From a checkpoint of a small mixture-of-experts model trained on Wikipedia: 9 layers.
Below are experts of layer 3 (counted from 0) of a mixture-of-experts language model. Rows are named router (the router's row for the expert), gate (a neuron's input weights, with its number), up (a neuron's input weights, with its number), down (a neuron's output weights, with its number) and show model dimensions 0-127. Each number is 500 + 40 x the weight over its row's rms, rounded and kept within 0 to 999. Numbers have three digits each.
After each expert's rows: "comes before" lists some tokens at least twice as common just after its tokens as in all text. This comes from a sample of Wikipedia text that the model never trained on. Tokens count by the router's weight.

# expert 200
router:512572574498445364517492442418513500514517520462521454510495457425445468466464473467526579548499554480466534536506455541477481524501498518467476488529578514554477490491528481527488507503525493517528536509465447470526536508524496545543559505437475551465534533602465552443489471520516548478448463447530487507536485462505471548559513444459562436471543476573431507461579518476531489506498
gate0:461498497553483456534448496540555490472505509490538434425497474492536446537524481439515493451536542541460488517522496488457552482527585505524477511502540467559500456515584465546476476510526477502470486465444585503566480457592483477526532492474480493543533495505447467437436472515481466484510535504517458530496489450572544412462504547487524490408550498448491598573594531538556523537508
up0:414557517566497516529477522523507489454432477516475500495477580518543488530533463519535471534458507497438545539520501557488494517524509497510559519510495521472580541504484521521519526489586438488508536533498461445487518440617573516479510508506444457487481487509452440448539472564454533548505498527457538558522518487489449558504546514506500488548480520499541489531344571449532529475420
down0:518486497495565479565532521484521493431511461502512474529561483526526516512532512511466516526449493440418534510598424492493515492517478582547532472526437550453523475496530495417511498433540452490461393425525456497557546491537533504553541494449560429461547508549515469415476451431463476553454528474505478401476489515494515509514522527564502535588457490520480496514492533483503477521477
gate1:515487498486522493453521531527453503529468513521506532471439512557559499538582482563491471542499513467473507533503537502473401564559522559525562524501488432470470476426475544532558529473574522557527431516522564434409462452511530425583538506492519515482526468406497464516494519501451540473472547459515482491491519495506463472424449490494420451508553452490512492546473559522464548471444
up1:519569459442511510486499506518509547522510438513484502578517536444508524556451602515474539533495512504488521430571518530478537525509487531450529433543421477568502484506517539482492539519513512506504467455447530493501499506494550486496521409454512558555465489449582468444574465502528458556480489536531474525517526477438540512461435596525500565502550520505522493434567534472495405501574
down1:536554600486543496496486449509506564527503527497551405480535497430470505531492489502519490587454469508474493486478478534524531482517517455520427462429530484511534509510534568491534436465479545608491478416436506497533541508546543503535512471419516579490502492501448549510544510493485547490425509521450537443536528510497438482408469511462544442482512469460471488496529462561421551483537
comes before: "|", " ", "W", "R", "ow", "N"

# expert 44
router:542523520556449421489541458500490502534523472467528449528512501485552509491544447432485563478492546456536502531526477550475492456474568518539456519571490492509474537471494527529553552526515494482586442496473455462548546491524551513551501557511471556494543527568465485489465538496522496537402498516586510538533526545536558614499516501489536428482495398531499504486523565487557417522538
gate0:468472503501522482488539585527537549568430485543415503489490530546509462498529535566442521539489480447518480536574498481521485538463468509556509544553516534464471515432476551577513490487456526522452522529501594446483459533605527504399462483467512484486483447497507504560522555485418484541498494492538479519491541503521478489505519595560566449469454478468509469489567577502500492521563
up0:532504495498525512480465497516464456497550567440553575506578489589493522498563515527531533519488518503543496485451497511458447502479490470451506480511507402531514513527537495424475526494536500465551506409453527429505510515502536541510348490520524583554494526550508514500524489438584510490436500503501548521510510505489524492407508480512467519539562489448514509485427478489466438466405
down0:567437463567506451495510539483489488512501510523470430487511525511512542484521510472561471437550465427494496482537439475527543470488486502516549554485496570447449424548510503597500487522510498553502558571488451562464471526483536467512580516505484515492530483430468545645482467497493505484548502535480489496502460552481465546455548451546507501382538474498446537514544466535462448516484
gate1:505552454512495463532473467520489513544452508558408483464476527543491523547513438558488424501485550510435490474533510533458487445479510523505488494495422445489514592522515447504403534406465457477553415561520496516505512527548479464446449543501507563473483578488471499551463537447517494529468498546498491505521541420409468459531479481492550565492459554543463469492532463517481488492426
up1:458498499548560488443552473470525500567501480568496478540505553462472484504534476499565517545535542485513493470537468461468513573524457489445474466486547500481503562434465499516505499457478513572545507514494500535449496556478440474463469428446522552588511487480493487436510449502456521484435455561515571485534541484342460517525501484479513429507527524582485563481575442461515487509496
down1:484531458509493503509543467577496563438447487508532481392530444501571476472459484569524493439419470460401474520543498580489564468511485523450522498456496470493516522492419549499449489442547455487551546497483493538526530519477501481486515475477495546535554457529444503555512416481509465453530503542549458463449521437501497475474475511456508525476503504554482490544394473551544433508448
comes before: " by", " in", " to", " with", " from", " on"

# expert 121
router:501567569511456407497535428443529506515542461462564445515465505450467491497503487480497544503491551437427577554541494497481493583534517552495486481523526529618453508500536534550507569443509491547491499474517460420476517517484474528543523478457524545478500536543517576452505422470580518451425469475500509555514502483513532544529475475492479417488527462558505500476542515491528491561556
gate0:500476521543486510470468533457489550502498462542520483533433528556608553480488501491515466464450549463503487481571541381460465458563543511499486522564483553481471490573483529501471515480467490466516488520525525456528482494495506500497456478522504525534549514426483513504507523521528468459482495557425536510558446484515499492431528427519403455487508465475482507492449533588566458645468
up0:457558499455555512542466519514420519490449502457468478490507526570460429484504589528457532519476516478459487495483494502531461456500455448480517494537531531541486516433427477471508433486509577438445555536463444542449470538415533469468594449495473454530414464486543486554493518504419430485471484496554558466481512490510451482541511413476541505484515458524518543478441543539514536470517
down0:549498532396601515480530572464525464452485509497577573474466540550443433486543594483489526563528508482550515483446532433505511497528564509530459482535437501515472504543480479497463563544470460465432498505490510558494519506460487573538471551535506512499471522497541503489563535454425509482486431499500529459452561526471493518525510589578428484485467518484539470525504462519444498524543
gate1:471547479510524510467567519535514528531469431470540501488452489481468445553515522572490478487393464495474513548466425440449490448447514533503528530413461414479454553485548527471556454455512522476528471471509488504467433497442508548492457527529449461483554505519563472560527467470476517506488536428482555590511539528538474526484487418561585528568458467472518505467484501550530471518469
up1:487502462464458512541434505437417517504484499528519477538489483539498589496562472521551472479466493550484548488515547539526576510492451490486481515487522469570503455439484602449515514580492496509472486474520504424573528640470540482524480472525464565544453496479540475527464478488515444488519479493506449508518477506426498413522537429431535466504496532505534486463551441431492543494555
down1:500468486522497560537400521505511542539545508469418493526562531449434475484518558478558484485491530578503511544457475467493495436464483555492504488527501463503521561496474520592448448437431550525607493535497453529525494521578523483480500486542447461437525517466499507508476554511496473455476521506429537520499521458503491567499467574537428458544513454481483498436506418524453574496541
comes before: ",", "ia", ".", " (", " and", "ian"

# expert 20
router:523563578533455445503513464447531477559565493486515461517514427476536503466488466425519576487490563415512580497510391569503456502525501527468499494513533526556491471414509473474496508480471519538519426536435487422474544490498470527528616518509465524568519563557511549483515509544499494525475508440465504499501510484496506528571478487505479469463510490505450498488508495429588432529521
gate0:488559518468492528609498473449515488493523474532477464509425463546521510534563527514491611459539496409546489546492433447554534511495532513460521520481508548486509543503504431398538522517562493490503503496526506524465590462425430540485486508499423562509453492541508556481570526523539519485514476444497561484450503507488501476539599489516574498475461469570458497540521459497522501465511
up0:579541484534491506468547512526497475485467590522543485490512491510494477483534559488497489453521487534474517490482504531505499478495401447409416577513470446520463445447471537578468521463517445466474391525454506514527451503540568463513492518441587482553483475545472465476504484484481480506472577529562466490527442463492453529497442448497438502502532613488509497495545500434520548533538
down0:411536436490488490517465480553523591526537500492539595510497512471470448477495526477524475544512495452521541472550452417430521495481549516578529561495489504501485552496408567509498440448490432479481481434520489437476581491516487507462530469539544469440550511538547514582522537472459463505431498487454481544513461526492517479449547512535543488503488427449466536411486478518499477544540
gate1:548562548511521552430500492483495546447493507523492526519519520554500477444492502418483514530537476517475427521517551476457538534567545559494528485461549516472531545486571521486526496419464561486425494591569466407554488456546462500549557503470483498523444450402487523475479572448537473571447532502496490475458497519455517517538541440495467514574448446525463528513488527512514452518498
up1:480574510446524471502434498465473559481470460470537412449452508481570523522475515531523487536495524549521533549540510545459480518533628615496464421479517460595504464531443479451539507474519499478507488511497515413421456494495529515577476468534545527526492467455489517456527477516471499490521486476499577506497536544541471507445529482419495474531411509492553536539512493534452468476473
down1:485525532453486544550449486492594552519539534551399567429508493535482513526490505495473496473517517525413527415465544479572533503497471477396516528506495468571516530456554503535536499512496512455450444531519541483600512419504532501571495500500501546535505478536522487560441534483517477482524499475522443538501463475497484476463511479564489556499600540515479578542451550480508461492445
comes before: "\n", " ", " 0", " 1", " 2", " 3"

# expert 74
router:494550567526470447432552526420524525556487431456505521492486474506493508499470468507532537530462539407525487605595508539447460548458538474457500499468507492577489488484505493560538477505539466580543447506495481451536481500517555524566545512455496541479586497530430480446521558538503512528417473467492535532539550508524513552486530505485533458515511494555445528433560552520515445465512
gate0:493526521484496497520518512489458543511529437520482540463441508475496563497448570402562410571535473445474440500440503470474498491513515544556525503488462452422568476447516484499509533481529498539577461538489566523518524460482514460589471518474566480531509561498455466528453488536487489453501419471504484448548491508578514490437486461498562479496468430552604448508482482517467549487479
up0:518569482506497404544494536476499513487491485564454446480480521486424415556513527491524538477487589452533458563468498556536499473432508499453551543529556534460555493516452475420445463561440549543519507498595474488448481465475539527515469482443531503492485508516493497516528456573539476486492483490498460535504464429527587417481480497500481444436526510534450528490539436473481499458564
down0:533425465554520501494495568546475418509551583471500477500511497472528489505455517443559466482516390578476563559465470445459540520519488540545517490537528531490548540488448523568488572547515529503569535551449521474517513502478522468498519514513458455442491513471636461532479527418491533506479502474531460464515572529496485526440512486515512532519528452471457474457487416538456504516460
gate1:541454431521576484544464521521511515520515524518522611522489552469500502499431538499462553498548490523478455591480477523589448573499513476501477479466518523593565522415446544547495476413486489593520493541493447430537527499487469501502508499488505446550486466468496436526499533518529476530483538524523531421474466425468477529477530524515543474524508482539477467446534576491528450429487
up1:536465550540515487458573539521465545537408465498501510470497482530516589495516507411492482499502514486522515503538524476492508538548495544532447476591419533547457512519534487561546484480524505445517468490544381475517501507539537522468483461558482451476571537471498437456514542536500438485497486484538572519481489512543616430447544532474524515512459459512531515573487493518497598489540
down1:451438511503507483419525453478487485537456555441515533519542509552496476555492477545393448542465507529404530509503488459509463477425524453524565501569527525430513538462438476467539510553488499499524442508553543512496565507470536498459471607469479446470487464485468545513568446504512563571528531507578533532490491536525531501466562429554524564491481510468484451483478510489507447534496
comes before: " of", " the", " to", ".", " in", "west"

# expert 75
router:490553574511437371503506450424517498519515515460540461517499476436430461475461477484513574545490554485475540532508459563484474535500505526455478478527583519563457490487528466537491504504532486517549542515474451473516551503517487559535560504442481552472530527603474566444491473517517552463450472452549489504539493467504474539561477466461558434470533468557439500467590516463525501502500
gate0:486534495484591498502535519505544476508530498476543509501528493469512489552451524493525494487585555460587467495480460438546474540610499505472519450482451476455563460475476574577500510553519525483445428462441443507494573560536435459465509496535536488445531530442533454525483507473517530488525538530478505433461498545501464514532449470579518489474577415548474518461513521549420482493473
up0:556483424522531467482569521477544492483486429466501506505484525466526531474524575464488435501448481536493446451433548503558563509525506426546472518523507473457499434507487494456499531512446551558554509508498429545561480493550498468505408495499504503420410549512514424527497550544570513488454445514488516475487540491492515505491483441585440504447522454488493524517523496582547562571471
down0:494433485520474540461515480599558488510554559525497548500486493567563497521548459435550474444475491483500484541511517525461487477500527501488506516490539440520461503507612543483452531549483517499430493525491478525496435440539496507528488494521564440448510548495463525596409458514456448430487439514567576446466453481529506418512502509487541528519529547524473525502431551537491578512513
gate1:532501504538540410450473585507567503546611500508429510563502477529522549461519544510483495507492506518471541526442502521472515442494551493554456601463529517503416530521557478525420402487534473470514530567455508536506441495506439475549498499468435475519510556555502495465442491539524524491457424505491494497481571495474545424517512574516496501503529549424549508488494504499511474493452
up1:527514514500528451472490597473520562554505478505522487545504430470544548490439526516498445500457449498473448509476527456477574489490504546422525511502500501466556494537560526549472445440569563499582554551478535438473467502503459465436471538522473457511442548495530526418492477458477463540485367485525450489508534548520521523547442544528495537534509519496512539508438466492441482499418
down1:456450527455549502478487524448469417532534488534488496471475475491491454506524439415508455440525501469545516444485425507411503491475511495571449520512492507500490476540491524517508466530503464490485500465515461416490459565577503535489576518421512569541492470475507469538433493472451564498499498546497446570538463454520429517588497474428440441466473481529474415485497493531495587471531
comes before: "-", "|", "\n", "=", "==", "cent"

# expert 29
router:531548541522491431408455398482512489555522504503544426495501501454494513495449511456577512479493528426525460528567459539477477536569497505508444476540538479531514535458532522537537560475470470516534440431528496437528528485531551536556550513441521576489544533572485488450449520517499491435398472530510575523506487481516470531534503493487459485484551472551447526511559498431523450499458
gate0:511446511386470531513542555471522482515507501469429528494528491516538451481517457522561527532525373511517500488547516514509525573463487507484490458525475428512489536515525448529553509474536540537524504484527496509531416539430551496496572471478512557548459550486487482492469531483501529485446489564500560469511492583447491540488412571561513488543449400458478450474518528524451473446554
up0:508544524493532538494421426555504524499403519422490563580539503483557410517529509557511523547484568428481479526486532470554447519432555541491505488487484522542488464446505444477517437463520529489452550513453536538478541508510479445528565541487549574501534519487476526456530503512549477571522441483527494503500515421533502504514488458552553503411457524504460555477487452556520444516460
down0:489515514471459553533470518515577524477525447491456552544497450464524466498409537497464548539511438573521521528506485515462502516577484476508490490546487476484431561541504492469454468538584513511637543507558554472447468504544443518497526490570457498452527532446473483437551488487544516520402546563524530572501505533490464502566495542522528498547506497455471471504502495498530491397525
gate1:537453490502499540493484454514495508504473500534536532446489461536539580476561476503495472539483469476456567501538521487536584472548468516480473508512547499462462511508537523494551485445515511425480482581442530422541436468463485481575450506457611510523475540461466493542399481529490530488507529474485543431549461531545484549544495457508426523408519471573481496540493472505433516549418
up1:522488490560499551513472467465558473475547557459572483477512515460528485528442475524621460488498483505528509504506422412469465553466454507494542557509520507501459572526498517502555536465429460496502469507397503539513522479509505514507516544494519472434566538464467383462516563474525481535505547549436511434538494459570534430486492488429470563491477481495478490511504540536498441438475
down1:593502461479542550482524511478506500526534506517502469454502449453480445482507508434406470536465450524439500471541555455512531448494530502612492535474469451572550514554492481563523468482479441528524456489519469512450467518480497497522501445490495454456521473412479477493413479495518435435473503569448489524476501532453558529526489484582458439522525491520532501489506476366491480566498
comes before: ",", ".", " (", " and", " in", " of"

# expert 111
router:455564535530436490413508498444569471527499517450577466521410508486499467500485448480518569438462544515497546525514530477482466519435568537513472494524579487478474505485467540575500482501473550485499486516493483474470531493507510620527547570526450560447549480547462464463434476580582495442472510439506554526496462468460485561576468469468506451455537474486495482467515477481532511492482
gate0:510516507495452450426568480549444515549459512482467519496450485539509504472518472481513512496545411504461514452457521502395476560476464552552491568515479459531584513508571508489535466546514457474511464475526495493456378474377506514483449490535546444503486532482555455565509507480509449479433478418500510534479539509478445530573509457516552513497504511479477512437505554453460524481461
up0:519560539463526500510513443492471504478479572500540596448540515539511550551493517474534503576501480523473453537476546453506470469451637481523494483515509577521411477493521498492484562504450484500520548518541494557442532512546519530561467450513478462496513442519435453452526561480462417418467485465494481463471505486525531580488438515469466460532433564429514475518434498492488481496499
down0:427426507534472454466470543503498527523549465545484423499503561542511466501501531508470468458522513540587525497506477463526475498469458542478559564449455528488552532494497515449516552551509446445488512502421447444474397554554471464456535451531443486461494556467497536541498563463517518474508485479495497463531557449475543464471502434555414458493455453573502506518555466447479571473532
gate1:515519510441555563590481490535511577449531550490502537530497479509492505554526479508538510506468567545553390479479434449501468507500547480501498444411493444466425519454553533463553465564501500460441472477521438454489521489460519499534511479514460531507411395457504568477567449521513510478488527478499493503499419411556466577488491452494488507545497538520523515490482520519546481466498
up1:510430463545400524496570510585510526468454492507473562458517580516500456482468539567498506517437597476467523469531455485435541497509384480509534544462525503490528420485525479505533543504542469477452472501472605528475465531546500527497528510491468490540483504495539465499427457531490505543493495524504463531515516489537582487450480581477509544517477497514579552523458494463512407502552
down1:480507491530527494536430550402559535488538518506536529567494503422503475555473457507474433526476399509523508488454474480462476476507541563533491479422423533509500450501530527490573506451484600483516512472520469422508505456548576488473378439505407507510479538498506551464490455555510532499469487423522527474521427469473473524552518436498498499487495526549456479499503455498512516509479
comes before: "-", "|", "\n", "==", "The", "==="

# expert 225
router:543567588507527468426520509489505490589513468450490420601471427477499434437544446536466541541467509433545552527575455484468491504479521534545507506535485520540459465500500493541501577494534441514497521530475463461479507448500489577582540517502455538484512534554493454474493474505506518515442464473484470537498461532436564572537501483499523449469520478526452503498534527435566429461475
gate0:484511503463478537499500457564486491442528507527487506505458483578497500500513600484547510484497502438535536499559585477562525429518558440520508526503515503487484498498470490459518567463462488496475495504447477524550460515465530407495458440575559423446567518490430540531471561457468459579447519556475524511481448458539447531528469439530514515464512448537538486521521451598483426487528
up0:536426435484482489525473526522530416550477469522495477480532519555574512505528526530465475541468465432451412409488530509509455514501504500476498432511536563397495485516517451534477480528508482505462542462455531535479500554469528468421484458555501539536530474488493485532469458474527563584443440492443504433473574553463480449550503521476415442515519541535521531486488488477499478428562
down0:434570479450520514524430554462505501509563454411506518450443528523561488488509469489568488471478481499498482508448524534515538535549519487515505474507582540496514472576524449528471545448515535554539533503506523474505543518466476489517483460480466482577513447485529510449497482469498475429555590591525547546468456444518456550405546396468508527535487525566554494494554485494489500571494
gate1:541534447495500519464459519535504489478522592549479525523505508502460518441548549502524510551524531500479464471517534483449451552496568501488512484492544568448503515414481441537477420477485535459535539502550513520528525444496434527587515462557482546501550542534457559486525535434526577549515548534509459526498431523477594471470443498519448527434472580426557510479514517511474573455504
up1:505426474483460453465491523522512481482425571535557476460487504561490446490516459498491425494449445508474564494475504500435563491469460516512520463566508492489483487494500459481536549446548439505509441530455436536441449504551586547470439446562467448498521510511539494555464473446510556486440512461460432440474428530494468524552515433448488483443504498492494599520484471556548546499485
down1:533362541582516542435512521498496494511451505483550518465468496478480494503453489500461542461512423459479543416522519516462513485494469488526474519466467541495472464527505498499469479526585460489472399477556513494503539551482505455464500559527552428501494495514529493566543462522528539447536499475641554487514477589527492477511497536474484410475482512492437524534438471493547488565500
comes before: " the", " be", " a", " his", " her", " have"

# expert 201
router:517575551486468407403473425506532465552540477455542465494471499490473486511543482471586524479510524447477581491537469570471420525538544456503472453546595484502480499444500531523479567464471502499487460403479439427481524476514477533578484577439511580516554533547489515461461485520513509482477443498548530529546515497472511536528517525477492438535551458493528515521519540507517461522492
gate0:524591444509585498444482499585430523503519469503502521493531527540485521523537503558516506417482527520517522536549481523539519496521481488490456498460515482504415556485390505449488450453569503427457514484477573472425487469458486478460425526510519519535474594518533462611512498521525538473470479505562505510526397488607489538478518530493534531535493476507516519519513487499507562502496
up0:497507401525492458528522467514503587437509485524502501436474421502472479482448488518545507554527489472486560518500511515510483526544549401489464407485534457536618384502518501510470459542502499485524531543495505506461501480548467583497463531487520527480573413522505520479553545559518512478561500527602452487556497510518447532541507540488470562510536479505516534491533502522482503425459
down0:548519480481490460534479416430488454447477480495572448504484560457543532543490509550447488455457521424445452480480490495423545488498524494483515527555537561446436478477514538499547492462501463488499482432543528513518495538481532483528469490431555489525508567526577559479553442467554475511497538487456530530434498444453459576522480508543493481533505394484426559499441515469526550457550
gate1:584464451538529510524530482483544472498563496473524521426528502464535522457541507541461480503568493551515477436556464500497555462453488526542518510455492533478495395480412412506523516556453526402518485497562547448477439553443490509537527491465535532516474441408484495461461489461525553476527554465458528450527450511488475514469461579464420454461501482498455517526496478467485471546543
up1:463482490537571512469482492558504566566537523522525466528470465543413470512463542498520502483456434413477493455456541508462540458503508526508443575447498493451590515552516466519540457474555507473483533548471523495579550433538474498470431531537500537503554433486551535584457512495446448545428485539508509480471512501504484478488485502546578528500453487552522578505542468523516476431567
down1:443538547497562559492514527532471554495461448422506494499495503481485461552494515481567458573467533461458476512489546482494588514512493507534460558520494499478572495533510469425519446492532526483510550463504509493546493447443609495497565520410524505502454532464490492535543477512456499522414499566545534496524600501542471485492493532478609504484474441541593510535474512510536480442442
comes before: ",", " (", " de", " and", "'s", " R"

# expert 213
router:544581515554384392477458464446532438528555474473535431526520498489508515448477441445554548534497609439498564524562488509514453511536474515529522471552602513520503461437539483496517525492479509524552521481444476463549543487521499561569534554472497520486536593542506505520513546520557460447459514490517498531494531481486530511555489477463471492461500503530494494520486512459581476487508
gate0:469516494514469481527483510478461435467472591536548439530493555471493530502493490456435457512572498516464484513496515568586533404479512431504468491560541486479568437444508487457437521501475496510507491511493477495481603461463526532565462521466582527456475519554492472480469555528509442554476547527543535489480481536465539524582538526507437584490486525530584537503531558466503517566523
up0:464445455564562536487502449426541533506493502499505529459502476573630452543432480517505474545555494499479451512516508503535488485436470517515482539510526522502483544484446524494514496486460457478527435505445546608541453477547475546542522518456478504568482517494503518415535496471529441444467493529541481542503554470505447528471565473506431562446578519439530487548564506460500433512519
down0:508563543424471509457502549479464510459479460518515437537505588421444497446508495443469527461472476487498521529504451484447470468488515479467494470487477483563508461499548533462464432454533530527565513480515501499513558530559464467440412441468479525481540495520497446508584527495470471524551582494524508435493496487427536519530443547491512503496382424470575545441521466537488533535543
gate1:518501486491459527494503562574518526499537533502499449489610535536495529503547486483517524509468567583475491522566518474462505503477424486515467518481413508485507520473537473427507484503530353485495467486495504540488459481480497591489450425512474502443470503501526516468522447474452494481471489527560497558479516537507437454520496410487514577558424554419531556492548474512493567461502
up1:394448493461506426504515500469497439500510590526465498448446449525538513520506511464519524549537500501595494544481557517568470568537531529512545538462396505531516507471574502470515502513475483481559517544522505477489505472457516559528440480490527334506526500590471525541540513479519483462483511498498472493502535478497503421456479521534528546568502480430512456471447509523531488498538
down1:477553512533490483483445481497473542501528484452496577508501525505478498487447495465512469525492455484531550402470474449502517531523467538485515516457510631495480468539422531509528436556472620524582524546475488486548506499483500462512534567511450490477478570428460515527502562524516525485549480432480436476548539496478493449476499553506480479467550447562458499498560474561563507557578
comes before: "\n", " ", " 1", " 2", " 3", " 4"

# expert 214
router:502583559533404379503473427439533454517527512464540439510521480445474488475454476472540580541489558466468537530527459538490474535497496527483490498550622519553479469464503450525518515486518509526543510493450448448536544500528528545559556537449485569464522543566488540445505485513508520442462461463536493513527494474490488537562493459450527455472542488539438503480538535462565480511484
gate0:524517506456512481449510498518469477505463549443537482456483433446432480580472534533533489476497565514467503502496485471460481484520469550454480531476503505557556538471540561495500472456461530580567515432574468465566502547488491495480447537454489568511483577453462492464512438516496536483466452475480459420471506594495466490450524501586471457531535464521522522517572520428499479615540
up0:539517511477497478531572442569456475498479490451494529499502521439484470550489525467535427518503520500487545578533423471509516577491456520489514539526497449523528508573550523451436491474539492521522562453606427518483425501506520428498483482481566501538513444525541533557480432514506497486563416508569548525543483522507537499491479414584510516556464481489523532528579523469555544489508
down0:467466520534546410486473536454560478512482466457470492508434434464504523446533529503483487489475520523506472558537478492518504421440575497481447476493503535485523501579492487552505512509461516547511554495505534542533534549481515463508492527582453495449592446528531523471473487460499543523508513548491462428507538568545510498492575390484533492538575530476445545461539510588433472533583
gate1:492472440537465541489465555590448430457561503474537529478570542487469444440529529469491487499504515501462557477537509452539438478522539469563512475482493473490512505543531478516536416519532508450513439466462511473494505476522455488476516506568509460544538506429551433498520423493526565464533593495459487431486434487536526528485449573510552551489517424477509497512411473533575459522457
up1:493493493517501448455507537488465504489572527542539483497515569518583521474464534492465550489541506523505459446474483476510439587504481481578483495473533530513556522545529490520483435335537427489495600482534462513481464519543514465518454486503529567454494480569482472475507486512484431487465494564505503526478534451484554573499519518478534507604494541494467560490534483433430489538518
down1:440494447504466539460531463481412478500552520497517469528539532459494488517454471553505503462445473549506478521476509544542420525490505495554550496548577485526544597491515487514521446493477460494451595471564532493507568508533507538505565482504437477542466458496452415401498479480552515493519584465494544573455509435489608534520492491494483535518494541479480469574488475503525522462441
comes before: "\n", " ", " 1", " 3", " 2", " 4"

# expert 172
router:511520514502406408516545464539499445498527478461550498510498470495486521494497450410493583541454515491461545626575496493518470508516586441487428496526560504593509466539501504505571498505511463472559446478467474441507505493505535536551503573533438504460536469521514483468475448544513497486431498469487460548518481471466472580510482512472442475516534461469537513511517535415543474471548
gate0:519531524603508531475464489462464470501514572610525430499510475543498558453455604516549516501491458468443544477558485481531504568509489505495463523483490485447498502460514461500526524466526521546517492371414461445518498511442550521529489487456494545507537541428519481455594485424478465476477415535495532518445486472459464490496474511518444516529516535484494449532485546450497440481509
up0:526503441540428548514493532469431490486436384479544557476516548483443503500486497531505568519447526441443519450551503462422496479438496475498422486502471520469499512500523523479532555513471478502532489447512529508480530526490573497506524526524562472562524560474471457593495534532552472456480525502524489488496439500497427605533544518466500495415454522479527447509584471480496444524572
down0:523453508518512507535508531545525495530525469450461461459535493555544535462575504558469477462537500508584478524455462612547510520483541553464500478497448448468492505498446490519505519489447461434503539522509479545476493523494488568525528462468464588538534484491597571478532492429459534508474545567478510448449543561482508535525520424541524570432520497458411512506499542545447542437515
gate1:500552508446502441447503545503452511489579503472523562487476470480511534511519494459477497537477472508481487508589511491510497506544478542454494485497417550551540472481503545482505491564587457580501508497449493421555494520494543515549552438548468445437506540431501508503519555472470563402508533466521567482545471458548491496533501482572486598517547436500544434498434505521435539493545
up1:518489441494441566522515460507444506543446381515493522552501447457490533606466511551475539482519522510491520537485468441476599489535550431549479506525515543449499567518503477506496552502529454498496515470541474572486438483464509536523466527487461446541514473477423524529465515552538508535493548521458506487475418521452495472486512541495458423458433475553542540518529489440584499568470
down1:620420571554522512518530508525557467537451551553518470496523493566581506519464521536496552530556470502521534541482562577526473485578501447456531517482552418516552569494496517534534537449536523524461479467475525491529515522510506526500527452537533558535574489534479472500513513501518494482477463482524470475426565569504494537403519531499527439474505507451452518435487515501457439427506
comes before: " to", " by", " (", " in", " and", " for"

# expert 62
router:523599535467494433475488433480543442513527455462568428521486544464509481501477498464574602461491516421453507539542510591457424501556544506528469455574560478529515468490548541484489555421481492538518497433474455434501519520539488566511519522454502550501550523517491487438498469502531514483468487535550539511549494533481484523549469521503518452526580442499498568486531535502503463502433
gate0:500588511437435493478512518519532483459538410493548438486505543417502505532424572504593564491536416509525489551519532521456491487437519516575448528533532494536551414495519540553510529512386476531435497447500481467575496520468499487519491518503534467458497511508534496482572426437503477435474502500503529490493473476498504520568523483428468525546545497519474484516477539494461476467442
up0:465478527480462516474523453443450480492522533435517450493510506480528541529543582474543498444497500477510453575494507485460541477592453467566452432495550472587543545522401459486520474543480491489532526462525449434494465559487550495525432543465539498470517486561551449532490523523501401468405542572540537500553510452564485459463455477517499528447500498475490505544463446505463500516500
down0:572467471494483497508471544556525524490532569519481504500493448456535499443513429524383484433475481403495523424429538491501486479530496536489518560525505514415450567467568419469439518437584488470507524521489503541380534487494461457502495505521465488478491454437456453479515484460563572533542500497454497556481469533506522528478507552514544479458529458502509479518566513533506480515514
gate1:497512486500511499476431522497535512502496439475517515498466536415459448485563556470507518489488555491560516517396583511451564463485477441485514437523585473514512517574444533474469499489522480511531587463460483528464530533528413508527605529482542505574525484522482553504600484513459556495489429520488475470465551430482542473529519535545534500473508550506459548528514446541467512443485
up1:440439454609530502465469467494552464465514479461526547498450467488529452490486603580537470514524449490539430498561436610507540510473551452467485462545478480492549517517505518484513480485560503554558480507465503469394579548493551471519468544535478508516466437521501556480528453489460494520500570533520484485486508462522496518497441532545561529483518529481541565530531416482461497525512
down1:544518483502476462581528465524443482487482527523437507396532549438509540552476487470558502535550421478464579446514505483513465473551525469626486552528408563506461534453505517533498433498443486495432472450447491507491509496521494523523489536526443481484504463441531504538488587565501475465493502500453532409460504466427449452486490489503513523500467495516520512499488585485510552452484
comes before: ",", " (", " K", "'s", " S", " B"